Experts of a small language model: vocabulary 16384, 161M parameters.
Below are experts of layer 7 (counted from 0) of a mixture-of-experts language model. Rows are named router (the router's row for the expert), down (a neuron's output weights, with its number) and show model dimensions 384-511. Each number is 128 + 32 x the weight over its row's rms, rounded and kept within 0 to 255. Numbers have three digits each.
Before each expert's rows: a language model's description of what the expert responds to; "raises" lists some tokens whose logits its average output raises strongly, later layers aside. This comes from a sample of Wikipedia text that the model never trained on.

# expert 46
Description: Month names in dates after on or in, or in table cells, such as May, October, April, plus similar name fragments like Mayer.
raises: " ", " E", " de", " K", " G", " ("
router:149138101135125116128116089093175162160096091184205180136113098093091133152124140091125135142139149029107125104170093160133131116136093199141171118082122122141183171085141126111130144105112085186139105100159153074132170096119160117132108145042127148100133165039125208122154177130063130133133104125188138125116155101138140197121153133094149110118096121131031150097123089083103115127185
down0:073144166104148145134147174171133167162051109174175171149126159125103134122151109196155129110080168129077108131200113141142108121113099099127136104130121127150140120161112156090088096087116176128123179183106107133155059104130157158111170162104197183168111111103081188105119072115125130127103189132191142169104159193124105091116178172103121181196189097060152127092127116080150137103154
down1:101133190122142153066094129122161166105128095159133078174118065070142178159142132145144086079182128121128146092113143103130164145141103118112091152166131124209058159133177095124173168130091115142151166060134121100160146159122086169089108142159090095136083119097131062138121125128135133115110125117135075119158191063131119051129151069123108144124104108086132116117113072112138071143082
down2:114057173093115122125155178133114147171072111135105150123126168098156133088123148118101116152106106144063174109123127110155095132186107154174106091158081104103136114178122098143121141145119122138127106071179170198037125166074110057127174134129122145153096159082152098095156106150099089147150123098080158204094071118136089100159167130174098095176128116147160114143118143117090161126082
down3:125118130109118076105080118092134099070151111170163101102125066158094107129148181148087060184141110121122145136130095159122083140072111124112150088171032116171120102139170098124136090142134142160099142090165129155090126089105110107142078152176130139096148133171105121109099124112174113162105099146156135096135145120120148180088178112134134120152114125132103115155130139112169124153153
down4:189095098152161165115090070064147155078161127113060107053126126072125106129117114159185147130095084104180135113148172121189151152101116116173082148131099112132134081170186090112125155131154157179148206089129132136113154146122099124172132106176129169123114133132067161089142123134105098164157132155060151127156177180093076158103090129157095102172108112132174127149127152119173189164113
down5:132080099103131168144177095088144168170134137111071172155143107143156131108179065155127123148099180105120136190168094104166088142154165111145226152131109117154050124140132148103129160162115106111078050060140081086115126104116146112133082095157142127181096181140118133144118103110133077105159090093102077176073135135163108207116154171157150087106119114036119053116068161148111120138126
down6:150145133091080154152114137114116131130144116148175125132122123120177176141190168119128116130111132127082138116154139180113127119106158149143124200108101151086083147113124119147129109110131079117099132097098117120125121179161143124183092110165156163139125158136190112132128116095062136158128132049098126094183150156143180091143122193116165115094159124104145073107132173177156119109193
down7:124104135137077113093150227139166168157164135084134095143107161118099063139143142122122139140096139154091139168107134181047161110102151118098088142164123073126174078156136104182090123108111109163121148127143066150192204150131150054126132139154121120171101114076078106127160142082130072107126140132110137158121207093142149172099082144097160079144090123095105125114170147126107099075138
down8:144136120106135145213161149097136124143100145100173146118135086132036143124148139145065084133121127128123182077107092152089173152137138153124112071111191123170164116102099142141151186101146136117102116171146120091085103097106104177137149104198183090077152191107123174158042179102131154134144150132178133140112157098143175146122138115119069113140056077146162126087141121205112037130085
down9:146087090115130081144144145096136102167205088150117119105126054168119127172107141151126116123098108143109221122080154133087051130074124168039126125134090128121086124135146074134132140113120123116086187129136157117158214134143146064109096094097091217109154162084141117119072145130114175133173154147085127128144145078232099214094121127127140145119126131151167146129160115116100083120188
down10:150135147154116136159119103131116138133141131057127105060116091088106140136184120177182111161113051130183112118084167136106189137126140101160164131104124053117120126157149133189122127153112160092162136152156171124114165111134179132151145114127160137075116103116132089099100083137099083155183170095076093108118137208180105177133142155077135167108128097115141176171123159142100131062125
down11:140158122129117099172091141109142141131167098184129125115147145093154126148119134088095103088148086096145099080137166147097187108172119130098171099127105143106136122107134114125169177068124105184127100120140118106139196174159166114125119146131121147113215125084176092123119107143092197106197149140088134143174162054110210154187163141162084094135122080110115150136157082140130113108110
down12:166129114156093073195144157158145095153085124101166083220158154132120110106089127097114103150121118117162165106126124188178090154134116126155072123137115142115142140155092142077123162121163149087175132109142151150135174053141158088086140193126176114173127160101122136100068249168121087088130096109183090056162105119148083106094161138155131075129136136093158076141079166106199173120096
down13:100149126141084154162185106133122132158128164182171134068163130152099158132133063151079075067118103175125166087123164131092137148142113091093160101131082151105103129144128152144137172137100071143152100155156123119088137140146136107125109124183166174087133092139126128113094137115159156171064140196113118088183135131132147121128121111121118115117108140134156085119093122096162170142069
down14:124170093155134145130104098111139167149217078159090103149133120098157081152119058108084135107141151109113145168098118162112144139092175093135082075078085169181161141123150096114092134103086151135106185175196165068128117119122134108084177155150077132135138132060068151122131129162100114148172092132156071143078133131114146080157150128163114149151096106118140139136151120119129042164179
down15:140153105162122119145143100191169103096122109221158177119135061117131165111095103177138077169170124131112057146051181073156159128121083165174117113149107117181219099125103178176133125123099082126128068128120114116109074160078154134184076172139160134169166153115170098122138137176178101143114148123127135124103147161111159141090112152130171137148119132103204199141128146123111117112073
down16:060114110158114121121106120105116180128091094138143112116147135151144112088189137132085146131131066098132109075064133171181086127130170161133130143117140086132184077108140131133136123127103094142102130112091126135140156191143122104107158165071102106100169054041146169172159047160096082163133102116137140154117170131134172145150107162163105098159105102146124168141135094103119210066174
down17:146177097162094157107088149195080105120116069108149109096152138160160086180076150095118170094168124111099078138125150129128091131164056169059065086117137139157140073141173148126136139149095075115125134169129181119188138158163123123165138140155157126176108078157039189180083083166141146047053147153124096141157134129122093146147136140148140098131099158118136145110143092118137051121138
down18:139108159105122173168166106145074149126149129152130167107109101147106090110121140126148094116124123099156101159198082117089129113157126157126149105121130069148116059140103090079181130114079100102146132105161156131153165103158158178132147160115090133090116116158141133182134127064080123101158102095139115108101133158137101174082149159152137067121108155109149094110081128153124075145148
down19:151089148092092107109138163155175144090160122166087119127154003101192078177092157078117138112132110144123135117129131135119155132149201105069140146097087148156094153149134158072153137070101133098182089114117113129123120231156164101093162113121146156119156110170131175112093092142158162074128158166107111125173182117191154152096157083114169104087110131106163167170113136134098111114123
down20:150089138115137111104134094121127136081129150121121141144123170119189099065120140119095098154088108149086120145049142089094137124232116119089134181074123138121066177131098111103100144147138140119118148049133156114122183152132086138074124156152121077089081115114137097144129058125155056163158126101121098105143137159106184160131105183091136070152128119178144096143119139130128175177165
down21:113233126104117179117114187127151134110229117085120058154144177138147108105131106109112093127075138085160129140105089135085125091135160149113203104131110172064102122157085096110138115077127082147121096106153110133153101131119140154188090087126119117123149161153105101154175115126139155124063174191134180137174146099092159081119070098087098152152106120086124157091154149155165106140085
down22:088154101143080150176104140194115117130156099129118126056100163095183152107145138104127164107120134140115156111130156133127187106098135126025120177112101150133085121065169080031146149183154140142117155171183130095115165118075163109136140088114064109102094159125086141070128169141125106164159124160126129061149115083126162207110136137145130113138097115128155137131126075205104173087115
down23:115106171058089081087162108097108069170108144074118163140094193109039092165138177085143097141150094138100182140194098127154117157131144117140138151121136064107108125117088100165125143082115149119126181085093170091144119117084099159105083140148152127194150148163133151198159121150090117074059093116153106164167118129144099171136082159196138173123126113106146116207129153181064085066136
down24:083134133147119157101128084125118075107094127094126113118120129154154143131099188052196112122104142136150135101148060131130127110142145180105158120087123141130123145062125134139119152174134124152114044205147114129120137104127179147138081093127124093151123142083148083111093111131129103109116171112125157129105174078137119215125147118115139083167079172079157156102086174105120092153135
down25:056066127113176126153143086127095127163113110035114190156100143068116128119118090087142115137121194159108119121109092181082213163103183092078090146139167138057168112113152128122129093135142162078112173111125136105150150142108137136132137087133108105112143145114137110161121138186149127113161139203111139171114054146125106165157125135167131148158124117198174156123124118092171107180139
down26:048113130109109096196143098174188155099121130183128141128099122162153109079146140155114109126136099134068168149143096132160145083147123169158129140095098143126078128118157148211173201155113118114137170128114122135111123082088093148100128131114129124124100144137155108168086121098083090130092150162130143077169137147130157126145196099119156118118139150203136075145094160053212127145098
down27:077203099118098118138064120137123152129145093174200127057131189157129095162139135119132145068136149153136098115150117036119179088137150133098110142139115136143138111177124113093148125123100109134117159125132070128139144156192118126069114139125150129148174113124155165128098140143057086069133183134153145129140158178132104083169103141067157105089121167136124141119158122098168136097069
down28:075136104128104125114147171140203112122140100136109060139147125057170145104184132060150144156164118111137131133077177089167124121067143098119098024152160070104086104163087110147152114096097136147126169090129173176145157083126173132186053187156152088133139119074171069118133156168089095079122179126157100170127174138104170151124064104082138103134135105162093149151191091155166106105149
down29:137104122161088120115152109106103140090096100098116123063131125101135116163166101117120095123126107122138156082072135140145117113104074103136149117167135094096127181105103077120179171164117128094132098163143146166094191117106099080125134136143162148150183165177205112134118110120123109163073126113109099152175202093168094179100123147126109095122087120099126105121122098178136143084143
down30:067131167156167108162126117161150154147135065199125121107121149133094147135110104108128161149114134114102181116110085150164112124147107128129094113098086169166143128094207076093079174125086092135085123139107115134199151124120138104118101091084173109138138172086079159115122111121126131135096188146086174110137088106171125105113074149125125111088154100104135155099128109140172113136110
down31:112064169110182088114191092111144045161123136099095125152123171122100160095201087112159106096196133162133156118114189133105127139164161115153160113104184111100128107110104123118145155135140124132123219109115117178069087148062146121102128152162162090133167151109100096096148098099149110150130097077096093117191093145118086110132073125171097144169112153127169161111070113073044082103173
down32:095107123110201120072140177087156134132082115133139146103095175116087101106144117131139116105078106161177123121143184068161068178099201128146086112148191149177132147084081070073141152088077121107137160108123157116147190116133088102110133127141111108105163127099116156152105081061154083119137113126129137178196132048104185123233092140125087122154103104118157055176148119154090143162115
down33:119141117112128136091121148107159129124142130191083164112078118151142093193098128109143136144182154134088160171144094121121102098071108074149101069099127156144149087167175099161112086168149131142118140157130139182131056136147192166165133133167116173107132133160153129124081085118158170079149140129156124128126146117083109156151159172150059165180127090111121119093121138159136145144157
down34:199170149106105062111131159155136131130086175094139141125096132161131115141078093108060111108086123142127024145119098194084172153156141112123148110140191063067122129133153087143166186125111081089108138125067119175134106133135143172119124137109156155086184125149115123148124108123102181124129114094103117135195105172081125185106085147151100104164159126148158168101083085111148187109038
down35:156100109120180142102115130095098134170114097153179076143117144141113098136144081157100065125178136147166094089094185101052074131078112164117129147118164176128119074074122133133095151116119088131108130170120136073141175119167107114162085105166175165205129130116098165143101101129149120152142153140167117145121208147103149147149133132103161166153149118146142146118113099131098101124185
down36:101142198085085174168120155167111163057090084085133147072144141159164106151130163156110183130134096121118118120126126096156174141139120105165110080070152089096120112109176062118116125113095169117160134112121160158129187153120126129067082124076117140120121075099134200168177099096144085128141116242136125120138156098102103163090125111117137171126080142134076144165131110143156150147137
down37:178179128153124194067121133128155140108147167105120124138117119190178162158077089105133151086063159118160098045121201177129175144144151076109174162057140188103136134105124077159101132126199144151114139138119161113159093151142137197170144138104117155148139092174115149118126090099149152119160150123148099036153149105083104158154191154132074133150131054148106114139116136081113083138114
down38:152180104084164146114085205176083166138039144116142141103084087118087188170133131144115183150209178092143124176121156109107108136126143120100087153127090149099145116139123103127144094129105153065109148074128073153144125123130128124117135162135203104119150129133170128117115145136121090133154116147131130193170210109060155113091141190107140125169126098152140115068132167221124153121181
down39:130135189132149147143162092114163134105076104128117132114096121168141131143160152131094092128111143160101121146178126174102087145091096122132173154124089103131162106094050091136190035110105113213156117156148111102138164059135139182160112125159161129146095096155159108160162124122158105142118108169141078119139149114137109156150182114123098130183128078119141169153124143116181095173122
down40:202104189155092162122091147102140101099125146088128049244105150163111116112071148095079109129082187098176122174077137123069175163164136130145116103086134116118137109087178140114139153072144079161130130115160128123108131165108133124124144142111133124112174137117104198121149155102136113173165083128102165151158106118144127120076137127124113119124090136190130143131120187146129134143181
down41:114105127139128159096151103123107117179100132103134189090124097195162134148105108128133144174148093164122197131114113144088074149135071159119135074103151108117118147140057118155154169115117178137106095082107171166147150118094141152145078172113154134147149162126116096091151068103054097118091159092139159135122105109073146202124124127120139129069157169168159115172082104165085158164130
down42:139090110119145117149082160134116095163137141046091099112084087143156089132193129168134137176157121163217210060112140133151096130079142108115149127136070128108186177119125099087168141180101133143086123165108127113074146127129107062139106227178143130167092133199150077153168172113175138159176146143138132138120087119147116125136134153108142120127119073130144133101129155131095150120078
down43:181172136114105081082053096144123080082151183082120116073140155195103079116153065096113165071139129170166125185123120123169140180091180108080144117140141095118162176117098068108119085153136139115130120137168116107115147152115125120138132098188128109108132134187131107134142167068107150136181115111056135159156103086144118116129131133094130089166163136059132102203112089135115094139133
down44:145176108178191197126130110132078175145119043163064141128146183160186095111063097118078136149097107141140096187137115102158135102160080117059152044125159143120066160116140148141172107126123103147099146091146134163132134120140154168078164220132140113182086132066101137185137106087098127117125081121167093152109124181114100119165122134076139117101101099175185101120090160123109130143096
down45:088119119155128120094146090080189120145096118152137114124135066155130099105135118188097143126158090090126109145105067139129122164122169150129141173167131178152133138101159091105107214136064112120042161144111137118092200094131102117115108115155145112087168106152124078129126102116062184098145147185146107107136125171144140110157139164119096119145104144195140162106158053113106114135085
down46:086153112161122173156160128124132173149164096232115160088119136183124147116073075134129113122100148199079158134107115173145090107202133104105152097159118121137118134149192138098116095156129093126066080090179130045128163157128121135143239100120164166094138114159164130122146069092086098145090080095180116111123121144087172123137134070116118084095130155092154133088151153115161170128098
down47:128197128106067135168174110123107198122174130142127157115145123167168124147122050136051148106085154079087158102109151131096152137091145099103149125123145166115156113083138170122122108148145091102099190131158178134132141148108190162116182158089054127069108099092075135110109117118126125129108080153172112133178156129132112126064131086109172132165126169173131164111137145126188120170107
down48:126140122108144065163088137133137120130138207128146142142104130144152130102141123139093152161121129131180065158105117147132123100127147087131128202118117136139114140060170000130103144109104176105103139075119083079145120104139151117101156102110137130066121098066145168097093121130172172148176148146040174122094103151119133141146135145146134081144090083100087148151201139135141152140076
down49:091214130100131090132072168139074163131125088177113077134162138063151098164153091122072095049094160099098138141116117184093170111130123127073094158067099119096111142116083085112164169136117032161115135197140121154084195116145151116087118140046144145108131107144089156092055121152138126150096143121109148150109156215120130143100091116092117101145132134163112145088159165112133114179090
down50:159163086075116142104107152155151149126144114114141123171116047122133111159152067142113165153093150172088098148128116126129189109126118118114071154094135142134153148096076098156130145155147070120081144121154165116155113165123122139150134182161110168125162158135135154126150119124116124183085106105126149124116103148108153122086132210110122116103143101148129196084137138128128151132130
down51:159139149101178138120114127184098125138104112109117087138114183093099130108147122097116162189131094133092107127157094139140093123145131117086168111100145131118106128079142112110124112161127121137102190103156106079189109115173122095108153183122163127084127124090089183155123167132132127138123071117164114074139082195105173100111135163080144100140158170115126181122099096155148134153061